Below are experts of layer 6 (counted from 0) of a mixture-of-experts language model. Rows are named gate (a neuron's input weights, with its number), up (a neuron's input weights, with its number), down (a neuron's output weights, with its number) and show model dimensions 96-191. Each number is 200 + 30 x the weight over its row's rms, rounded and kept within 0 to 999.
Before each expert's rows: "comes before" lists some tokens at least twice as common just after its tokens as in all text; "mostly gets" lists some tokens that are sent to it at least half of the time. This comes from a sample of Wikipedia text that the model never trained on. Tokens count by the router's weight.

# expert 22
comes before: "0", " |", "9", "–", "5", "8"
mostly gets: "8", "6", "4", "9", "7", "5"
gate0,221,211,206,198,199,200,208,178,226,167,203,151,196,186,204,160,216,168,187,173,208,215,184,232,198,242,156,260,204,251,256,200,138,213,215,211,233,213,158,207,194,210,192,206,222,213,130,162,170,172,216,248,235,165,216,212,147,199,178,206,215,187,165,227,199,159,212,147,230,167,266,210,201,203,187,181,192,176,231,195,204,164,186,243,207,191,175,242,231,185,253,206,190,207,266,200
up0,228,201,204,192,178,238,236,179,185,146,172,190,201,134,228,158,228,191,190,224,231,192,195,185,230,217,158,255,171,255,226,208,190,224,181,206,201,147,175,193,184,257,230,186,222,195,177,172,192,182,233,221,198,181,246,209,134,188,181,234,194,179,182,212,203,136,208,130,202,194,242,201,191,209,208,151,229,193,202,216,190,211,238,227,217,170,181,231,247,179,220,186,189,178,258,124
down0,155,221,178,165,203,217,195,170,188,203,177,185,211,176,184,198,196,228,240,188,182,221,156,221,183,229,229,236,242,192,190,184,232,247,238,214,197,231,229,190,196,167,243,228,192,174,138,162,238,222,201,240,212,159,226,198,207,230,225,167,188,193,220,191,200,191,195,209,164,224,249,140,242,198,255,236,159,127,193,151,201,178,246,174,193,170,224,237,207,217,154,204,196,235,201,166

# expert 31
comes before: " |", " |\n", " ", ";", "|", " |\n\n"
mostly gets: ")", " —;", "',", ");", "°W", "),"
gate0,195,140,167,209,251,152,245,209,143,185,243,193,217,192,135,167,194,196,188,206,241,197,196,170,226,214,213,253,183,174,184,261,208,191,242,145,189,200,171,201,293,190,231,180,190,238,231,201,250,208,231,163,170,212,228,193,266,219,201,180,219,217,221,185,209,192,182,177,204,228,166,177,171,180,201,264,217,198,185,191,137,153,223,171,155,237,179,182,188,200,270,228,237,206,220,166
up0,155,149,210,162,198,174,253,211,190,211,218,174,197,154,194,215,244,215,187,171,226,225,163,174,198,169,259,168,177,183,209,178,213,209,229,226,179,228,182,206,200,246,182,194,222,209,201,137,217,147,204,223,204,225,185,246,236,250,207,168,238,196,217,215,202,208,257,211,193,291,222,239,225,191,200,227,156,169,180,175,171,157,208,169,157,177,219,184,175,137,201,213,186,190,184,206
down0,233,190,208,220,232,196,177,206,230,205,177,242,196,134,205,222,216,159,220,175,258,211,174,149,172,238,201,196,182,230,183,195,182,179,195,233,175,180,217,175,212,154,174,209,260,160,237,203,200,191,226,202,224,152,196,241,224,197,141,214,123,154,228,206,156,182,206,189,178,238,229,176,222,183,263,265,212,213,195,215,174,228,206,187,178,189,190,219,182,247,169,251,162,190,165,203

# expert 26
comes before: " the", " in", " a", " to", " on", " his"
mostly gets: " time", " season", " after", " been", " during", " where"
gate0,249,163,191,206,222,203,229,241,227,252,216,225,206,184,193,203,206,222,233,208,162,238,219,240,199,186,206,166,175,180,195,208,182,182,225,164,230,149,160,153,213,174,202,205,148,161,221,177,211,148,191,142,244,228,218,155,208,189,186,125,224,187,239,228,177,214,229,180,185,261,211,228,245,143,213,178,205,186,236,208,172,236,207,194,195,216,182,240,197,213,216,176,172,183,163,215
up0,237,151,182,207,233,177,210,208,203,258,211,213,209,213,182,215,242,239,203,195,145,226,234,253,235,207,200,205,172,184,164,235,209,204,205,163,247,139,176,182,238,147,200,211,137,164,214,200,249,189,162,176,209,232,221,195,177,174,185,148,224,193,215,189,199,216,258,174,225,207,232,221,206,135,198,196,171,153,285,217,175,239,213,200,209,204,181,258,158,214,217,180,217,204,166,207
down0,169,236,221,231,248,223,204,197,189,268,167,209,166,184,152,207,228,238,162,183,162,190,172,143,165,243,177,184,157,170,184,220,261,208,202,258,245,173,202,183,254,176,267,213,204,169,147,199,163,265,178,217,225,216,226,82,199,190,159,163,212,193,202,195,236,182,196,214,207,189,209,201,153,199,212,266,211,216,219,192,224,162,214,218,225,186,199,200,179,183,211,197,229,256,229,199

# expert 23
comes before: ",", " of", ".", " in", " to", " and"
mostly gets: "==", " him", " government", " moved", " announced", " them"
gate0,176,199,184,229,201,207,214,182,207,180,169,208,247,203,198,207,196,195,181,157,240,202,174,239,126,168,159,250,222,172,224,238,234,211,186,205,129,202,161,150,197,213,233,183,159,202,129,189,221,186,146,202,134,226,225,179,226,200,224,191,201,179,206,155,231,263,177,214,204,168,188,137,184,239,225,223,206,230,162,179,154,168,219,187,173,228,203,233,198,184,204,246,230,205,240,232
up0,142,182,149,250,191,164,169,203,211,245,189,204,193,190,152,221,216,212,185,185,196,196,167,230,175,184,163,192,221,198,189,253,199,183,205,227,139,140,155,178,219,198,199,206,223,210,179,145,312,175,151,254,199,227,178,193,177,187,232,209,184,157,193,160,197,254,227,243,242,231,174,190,246,215,168,202,233,191,227,231,158,178,252,218,218,170,211,248,171,199,191,233,213,191,229,225
down0,211,188,171,196,201,234,202,164,223,176,130,197,210,209,241,200,240,219,223,203,235,205,238,210,179,170,213,226,160,193,158,158,159,193,179,192,145,226,228,168,126,200,192,200,138,157,223,201,196,192,198,208,152,191,200,209,203,177,205,185,237,174,200,220,200,200,161,208,181,207,230,210,224,194,204,155,255,249,143,209,176,177,217,178,238,217,245,262,173,157,226,226,250,219,228,156

# expert 30
comes before: "-", "|", "1", "==", "2", "The"
mostly gets: "\n", " (", ".\n\n", " |\n", " \"", ")\n"
gate0,236,128,192,167,233,184,168,198,233,203,174,192,183,187,287,225,202,235,158,247,210,187,142,180,223,182,206,252,202,229,200,247,190,242,255,203,199,177,196,154,189,243,193,195,213,198,182,221,165,219,177,150,161,190,224,227,191,189,182,245,172,243,208,178,228,194,222,172,198,171,237,233,209,144,229,202,230,187,158,176,170,168,183,181,206,234,245,210,230,229,230,215,182,234,260,245
up0,244,115,152,187,181,198,201,267,230,200,147,219,166,214,216,131,179,167,180,231,202,245,182,232,192,216,240,226,208,259,187,228,206,153,188,186,254,167,195,218,180,202,214,176,161,229,235,171,152,179,232,199,162,192,223,251,195,170,196,188,213,214,171,240,206,188,204,161,194,191,207,229,186,218,176,180,203,204,186,150,209,196,194,200,187,194,192,248,208,196,162,196,212,248,226,241
down0,157,233,228,221,135,202,151,159,242,211,210,190,176,163,215,229,211,183,206,227,183,184,212,198,209,172,173,206,170,163,123,239,211,185,237,195,195,181,257,199,224,190,258,173,172,207,196,245,192,188,216,171,249,200,205,175,212,240,198,213,198,176,182,172,178,209,218,180,237,177,225,175,175,223,195,274,197,226,209,178,188,192,243,192,196,223,237,186,217,153,223,168,213,220,198,213

# expert 6
comes before: " of", ",", ".", " and", " in", ".\n\n"
mostly gets: " city", " service", " government", " life", " Council", " country"
gate0,147,224,159,188,182,206,189,164,207,221,221,201,193,233,216,197,217,156,215,233,127,207,154,193,186,155,247,229,206,271,220,200,201,201,189,185,219,201,173,195,226,218,192,219,196,198,195,230,222,165,235,182,166,126,216,194,242,201,187,189,163,246,204,220,196,256,174,219,236,178,247,200,198,224,183,175,144,164,251,180,176,227,177,212,152,154,212,169,151,96,265,219,157,211,195,213
up0,200,222,250,201,228,187,233,227,173,197,201,211,203,184,223,208,205,224,217,187,211,243,221,236,170,246,192,200,260,185,268,162,190,199,197,170,195,215,176,236,238,163,216,211,190,242,196,204,177,180,183,192,285,253,200,183,147,222,211,212,214,163,177,213,237,145,243,178,162,167,205,155,191,186,183,225,221,243,142,174,198,168,190,255,245,210,218,237,191,227,182,226,254,230,248,198
down0,225,185,267,191,140,169,307,218,168,175,220,196,160,192,181,153,195,187,182,203,219,215,221,191,182,230,210,173,263,159,179,200,142,211,192,225,213,187,194,200,186,258,224,177,153,236,187,209,205,249,196,220,230,252,215,189,167,180,222,226,163,128,207,217,193,191,203,219,204,256,236,186,169,177,202,194,232,213,162,166,200,175,222,177,215,187,186,168,162,184,209,163,227,176,248,128

# expert 15
comes before: ",", " |", "\n", ".", ")", " ("
mostly gets: " County", " States", " England", "″N", " York", " California"
gate0,185,232,178,159,203,170,197,195,216,252,173,221,227,184,204,188,240,226,247,210,199,98,203,219,164,208,239,200,170,184,205,187,284,270,226,221,237,251,178,224,281,176,188,179,205,237,200,202,197,179,185,251,176,251,213,214,173,179,231,202,197,186,239,226,161,159,221,232,206,220,171,151,192,216,185,219,238,213,195,173,173,181,232,208,180,189,179,227,174,217,174,151,189,186,213,203
up0,186,268,215,179,222,143,220,221,141,215,216,198,219,188,223,152,215,204,213,237,194,109,204,234,159,162,187,204,171,162,224,138,215,207,258,160,220,197,194,259,201,176,262,168,204,197,172,243,261,223,160,236,181,225,198,200,174,157,263,157,175,195,218,217,174,180,181,268,216,220,223,147,185,223,174,183,219,204,212,195,200,269,183,188,225,226,210,201,204,201,230,144,192,217,198,195
down0,203,140,184,152,194,201,223,198,235,224,174,187,216,229,221,204,165,194,177,143,198,207,179,192,190,186,208,180,272,181,189,278,158,219,147,198,142,228,140,199,188,200,164,149,188,176,165,211,213,140,218,214,206,171,169,210,202,148,110,140,198,209,247,227,202,187,211,202,256,200,151,163,241,173,231,199,168,186,195,241,199,203,190,180,242,197,217,173,186,208,236,227,282,236,178,203

# expert 11
comes before: "1", "2", "0", "3", "4", "5"
mostly gets: "′", "°", " $", "–", " −", " +"
gate0,196,181,211,158,188,176,248,159,201,168,170,177,176,124,248,221,201,207,202,214,154,176,176,194,171,167,210,232,222,199,168,191,256,242,172,176,195,218,190,219,206,178,191,188,197,220,214,202,193,273,203,250,212,153,187,238,200,196,184,208,217,228,225,250,198,244,180,184,209,258,193,208,196,232,256,216,204,206,186,239,149,189,198,200,170,184,222,217,179,240,215,279,184,250,183,139
up0,228,214,222,240,217,225,167,202,148,236,176,214,216,262,176,172,206,229,208,218,218,223,214,220,233,241,192,195,153,184,236,219,169,166,217,254,171,233,187,187,186,188,235,210,179,178,231,166,202,156,183,131,189,249,229,186,205,213,189,189,186,144,201,200,255,136,232,180,161,210,230,189,206,148,184,196,236,189,178,188,222,202,187,191,239,212,179,176,198,175,166,110,222,175,226,269
down0,197,156,155,227,198,224,194,188,207,194,204,204,217,208,161,131,197,154,206,173,240,186,171,216,169,205,190,248,153,213,196,180,230,231,219,232,136,131,196,247,192,198,233,178,206,231,213,245,152,223,202,225,193,225,167,218,154,195,182,182,164,224,187,180,222,231,235,126,209,230,234,224,148,217,234,173,153,262,222,174,179,264,164,175,190,245,180,202,185,231,173,239,231,209,259,185

# expert 13
comes before: " |", "==\n", ":", " ==\n", " |\n", "==\n\n"
mostly gets: "==\n", "=", " ==\n", "====", " Date", " Succeeded"
gate0,236,256,197,232,117,172,228,221,132,122,206,263,167,146,235,170,240,238,169,193,209,187,194,253,158,226,158,213,117,147,205,207,211,231,220,206,191,239,163,247,195,184,219,186,178,223,162,184,218,175,203,158,176,209,256,191,236,186,218,227,211,216,242,196,223,224,195,240,255,213,217,210,197,267,247,211,186,139,193,189,249,253,234,143,170,219,213,232,209,147,186,230,205,209,234,194
up0,166,152,213,238,225,193,205,195,203,194,203,201,171,188,171,184,211,189,186,200,172,222,176,177,169,220,190,243,238,264,198,180,187,201,155,178,164,200,276,198,191,207,194,207,179,225,208,243,206,258,241,237,159,236,200,119,170,215,224,169,188,229,164,236,216,247,195,186,188,188,213,222,203,232,175,266,232,203,193,143,214,224,137,179,190,213,253,172,163,208,260,205,197,171,195,140
down0,177,244,194,201,194,226,164,212,155,182,222,210,240,179,141,183,199,189,148,242,208,161,172,194,158,239,230,146,191,171,225,159,213,178,194,219,183,163,213,220,140,198,178,203,232,215,202,205,218,190,169,238,199,207,224,188,216,226,244,232,205,167,208,193,230,223,181,197,209,198,198,201,214,181,255,213,245,223,147,241,191,184,159,232,169,211,142,203,167,211,208,195,185,230,176,226

# expert 16
comes before: "1", "2", "0", "3", "4", "5"
mostly gets: "′", " ", "–", "°", " −", " +"
gate0,181,217,236,209,217,178,237,159,142,215,202,158,245,244,278,180,243,235,183,203,148,167,184,246,210,186,213,241,253,205,218,116,214,118,211,193,189,196,202,168,205,229,220,202,228,181,217,263,200,230,212,175,267,244,218,274,223,208,257,230,171,205,205,219,163,195,181,176,200,216,199,187,182,211,164,170,209,223,211,156,171,179,172,166,241,247,210,237,206,193,179,228,192,214,227,230
up0,165,137,259,209,212,184,181,215,195,163,201,196,245,198,215,172,219,168,147,193,250,228,223,145,193,208,249,181,134,207,206,199,152,221,202,172,183,228,178,209,165,215,163,241,203,186,162,176,135,224,202,194,203,184,150,202,182,172,239,218,218,153,221,173,151,229,195,207,165,216,171,225,188,190,165,180,195,209,161,176,221,214,211,196,199,157,232,221,220,178,173,197,198,152,213,219
down0,183,208,201,190,222,217,224,258,201,193,221,233,197,232,188,241,237,180,226,186,188,193,188,146,154,225,244,153,189,175,200,265,191,176,166,175,259,204,227,183,192,206,188,215,270,147,214,179,213,211,180,223,239,170,237,277,147,189,162,209,203,219,209,183,218,218,237,162,175,153,216,199,223,186,152,216,171,196,177,230,231,239,191,158,178,204,216,203,219,212,242,153,208,229,171,225

# expert 5
comes before: ":", "\n", "-", " of", " by", " ("
mostly gets: " Date", " species", " Total", "″N", "°W", " information"
gate0,183,173,237,191,188,266,227,231,209,255,176,220,193,228,167,226,217,222,215,169,188,234,187,209,209,189,138,169,179,221,197,178,193,246,218,120,153,226,186,173,178,170,200,253,223,182,223,216,196,256,197,203,201,265,261,172,208,171,229,183,195,237,172,220,187,245,149,223,226,232,222,210,220,196,236,190,214,243,232,178,178,270,190,213,173,138,162,167,218,229,196,217,172,196,208,202
up0,190,224,230,200,258,234,166,211,135,142,216,215,177,163,221,136,241,193,196,215,215,201,208,188,244,263,228,224,233,214,207,194,216,188,197,233,215,209,170,210,220,175,206,170,177,171,183,237,163,174,254,189,205,192,224,203,178,163,196,283,215,199,225,246,196,155,232,205,199,155,162,205,165,156,198,202,213,226,233,236,264,196,164,208,227,247,219,222,197,168,167,200,184,198,173,209
down0,205,176,190,200,232,206,253,150,242,183,237,196,175,206,157,212,243,179,165,149,185,285,160,230,185,178,202,223,203,192,206,177,189,187,219,160,179,186,173,198,251,247,188,177,121,156,192,174,145,145,240,218,236,146,213,162,218,172,243,221,179,218,194,249,232,201,200,207,168,179,214,209,157,257,245,192,227,255,194,201,202,213,195,205,214,203,232,206,172,177,246,198,187,226,211,221

# expert 12
comes before: " ", "|", " The", " \"", " In", " A"
mostly gets: ":", " -", ".\n\n", " —", "-", "="
gate0,228,166,254,246,207,200,168,203,170,200,193,197,225,181,237,207,191,204,183,251,177,157,197,225,193,253,182,216,220,233,237,190,195,194,160,169,185,195,255,244,199,276,281,214,253,182,225,154,176,183,206,228,222,183,175,199,211,216,232,161,173,209,203,192,235,206,216,193,211,182,226,166,225,206,163,170,178,177,220,197,191,173,144,215,218,185,237,222,235,211,165,225,165,204,209,197
up0,174,194,200,221,168,191,195,183,206,225,195,206,231,230,196,225,200,212,185,214,206,205,251,153,211,188,219,204,223,147,196,204,155,241,211,233,207,201,197,174,232,206,194,196,227,192,150,245,235,174,247,232,191,198,202,231,176,169,216,230,257,149,203,227,203,167,152,252,194,219,157,250,191,216,203,211,188,164,219,170,266,244,147,213,194,105,199,197,221,160,154,211,167,206,175,150
down0,158,201,165,203,141,202,238,183,176,183,219,189,195,197,163,227,192,187,160,259,193,176,190,189,222,243,271,233,233,205,252,220,198,243,167,206,192,226,189,218,185,222,190,204,274,231,182,171,185,197,176,206,190,220,153,199,158,168,222,149,192,222,204,206,167,172,202,141,200,200,225,207,157,170,202,154,187,234,229,221,158,200,196,261,188,119,148,253,164,189,199,209,289,191,192,198

# expert 3
comes before: " the", " a", " to", " his", " be", " an"
mostly gets: " are", " with", " has", " been", " for", " have"
gate0,229,155,219,215,215,215,222,194,257,207,214,148,241,251,192,223,192,173,188,199,225,243,177,185,191,196,135,160,220,140,176,167,230,193,246,197,225,193,178,185,242,182,187,171,231,201,180,142,202,208,245,199,176,284,222,197,209,167,238,193,207,213,224,184,189,207,195,220,234,180,218,206,145,178,202,230,192,199,219,195,201,177,233,247,185,166,193,182,182,216,187,185,202,217,175,142
up0,198,208,157,186,205,168,211,204,195,214,266,167,171,191,201,174,245,194,199,169,215,198,231,158,226,193,176,173,162,131,144,183,200,206,232,153,208,165,186,198,233,123,211,149,207,225,138,181,247,165,199,227,151,275,221,147,243,179,217,239,161,224,241,188,177,195,201,263,245,217,192,214,209,207,186,185,194,190,226,211,181,196,253,216,157,220,179,209,152,212,183,188,231,217,238,171
down0,194,153,256,160,191,183,216,229,180,208,194,235,206,199,206,200,228,190,197,253,160,140,165,234,252,178,179,231,236,188,211,213,178,250,207,222,211,262,254,201,169,152,209,157,223,264,244,215,172,215,203,200,218,134,184,228,240,221,213,258,195,222,143,225,182,148,171,172,154,188,200,222,176,219,164,169,266,192,185,238,208,236,168,191,230,191,266,192,210,222,191,232,214,217,179,201

# expert 19
comes before: " the", " ", " a", " it", " he", " his"
mostly gets: " after", " at", " between", " about", " that", " when"
gate0,170,203,237,172,176,226,160,199,176,154,208,188,197,221,184,213,147,218,192,232,177,225,181,196,219,224,197,180,231,175,175,178,200,258,230,228,140,204,229,235,225,164,155,215,208,146,201,224,159,234,196,227,228,232,201,216,192,167,203,227,227,190,198,202,189,240,193,245,225,305,216,240,201,228,230,173,178,227,184,185,202,211,187,196,204,195,238,170,237,171,189,227,200,238,176,147
up0,196,176,189,175,221,201,213,158,190,209,175,304,214,248,208,222,238,119,175,168,225,212,195,213,185,203,206,205,182,209,199,229,217,174,185,141,225,202,220,160,161,207,169,179,192,211,171,201,230,218,206,206,232,212,243,103,174,177,222,154,155,210,139,203,192,220,187,232,193,172,221,176,165,149,198,238,217,206,160,194,198,204,209,234,207,220,195,206,157,201,204,184,221,199,184,199
down0,203,206,179,180,256,238,209,194,177,249,209,242,164,179,200,223,178,140,219,206,230,225,226,205,164,187,188,221,121,180,224,170,211,182,214,194,199,162,147,174,224,202,222,240,204,180,194,276,196,180,164,190,255,190,192,179,179,231,209,192,195,191,229,236,239,186,213,168,254,212,178,218,176,211,208,198,230,191,172,184,213,249,186,212,233,196,188,179,262,205,167,211,199,199,219,155

# expert 2
comes before: " was", ",", " is", " of", "'s", " and"
mostly gets: " he", " it", " they", " It", " who", " she"
gate0,176,173,245,185,179,202,173,199,210,233,245,162,208,193,251,194,225,190,239,190,217,206,139,149,189,166,194,198,177,231,175,206,206,220,157,198,220,207,221,197,203,231,155,213,231,170,201,207,188,145,169,163,200,220,149,195,187,175,224,198,212,237,211,206,237,215,196,188,157,269,246,216,224,195,187,173,187,198,235,202,256,264,205,207,203,236,148,211,201,215,193,101,171,189,229,215
up0,129,222,237,213,234,199,151,217,194,206,238,221,200,251,205,223,218,198,242,183,165,226,174,183,183,191,211,197,234,227,183,247,167,145,154,200,258,206,187,137,222,185,148,198,194,247,193,213,219,169,223,265,183,192,187,231,179,162,214,161,238,231,143,195,242,195,197,237,148,187,231,162,255,235,228,189,240,206,161,161,234,216,204,202,277,264,249,188,184,172,258,211,259,245,228,222
down0,175,177,178,209,166,232,148,172,232,218,143,165,188,246,225,233,209,234,252,266,183,258,217,197,124,180,197,195,250,202,261,222,149,172,180,197,220,220,179,196,144,209,238,193,263,149,161,227,191,226,216,228,163,170,210,152,171,181,226,228,214,210,194,185,201,259,162,202,211,230,221,190,183,241,172,191,174,211,169,217,175,245,232,167,254,214,224,165,226,218,207,225,191,189,221,212

# expert 29
comes before: " ", "|", "-", "–", "',", " +"
mostly gets: " September", " January", " July", " December", " April", " February"
gate0,176,199,161,184,174,148,187,214,217,232,187,231,236,200,166,206,164,168,206,190,219,206,252,176,219,243,226,137,221,160,153,188,204,155,234,202,232,200,204,186,155,227,188,183,161,200,173,152,206,180,181,210,212,234,196,199,204,194,173,176,215,225,211,243,209,194,222,143,240,216,236,183,184,141,195,229,207,137,198,190,236,173,217,224,189,225,226,202,246,222,185,189,221,180,145,210
up0,255,227,179,194,200,225,238,181,189,220,212,166,189,227,235,187,181,261,209,175,189,204,182,234,175,180,185,202,190,227,203,197,185,162,206,147,160,190,208,205,235,156,217,211,202,181,212,231,193,273,195,204,229,222,196,149,184,139,236,216,188,250,195,167,198,221,181,254,188,180,184,241,236,267,192,182,166,220,220,186,143,191,224,159,190,169,196,225,164,184,190,168,155,207,225,171
down0,189,163,184,184,148,170,195,244,222,166,169,201,145,177,190,186,197,179,178,184,194,188,197,224,231,224,153,201,202,203,198,177,143,217,227,254,202,184,244,200,221,273,147,186,180,178,207,196,166,161,194,206,212,233,196,207,202,161,172,211,200,189,209,192,205,167,216,200,160,231,198,244,204,239,207,221,133,171,242,160,222,205,116,201,179,226,155,185,213,203,182,201,175,237,237,148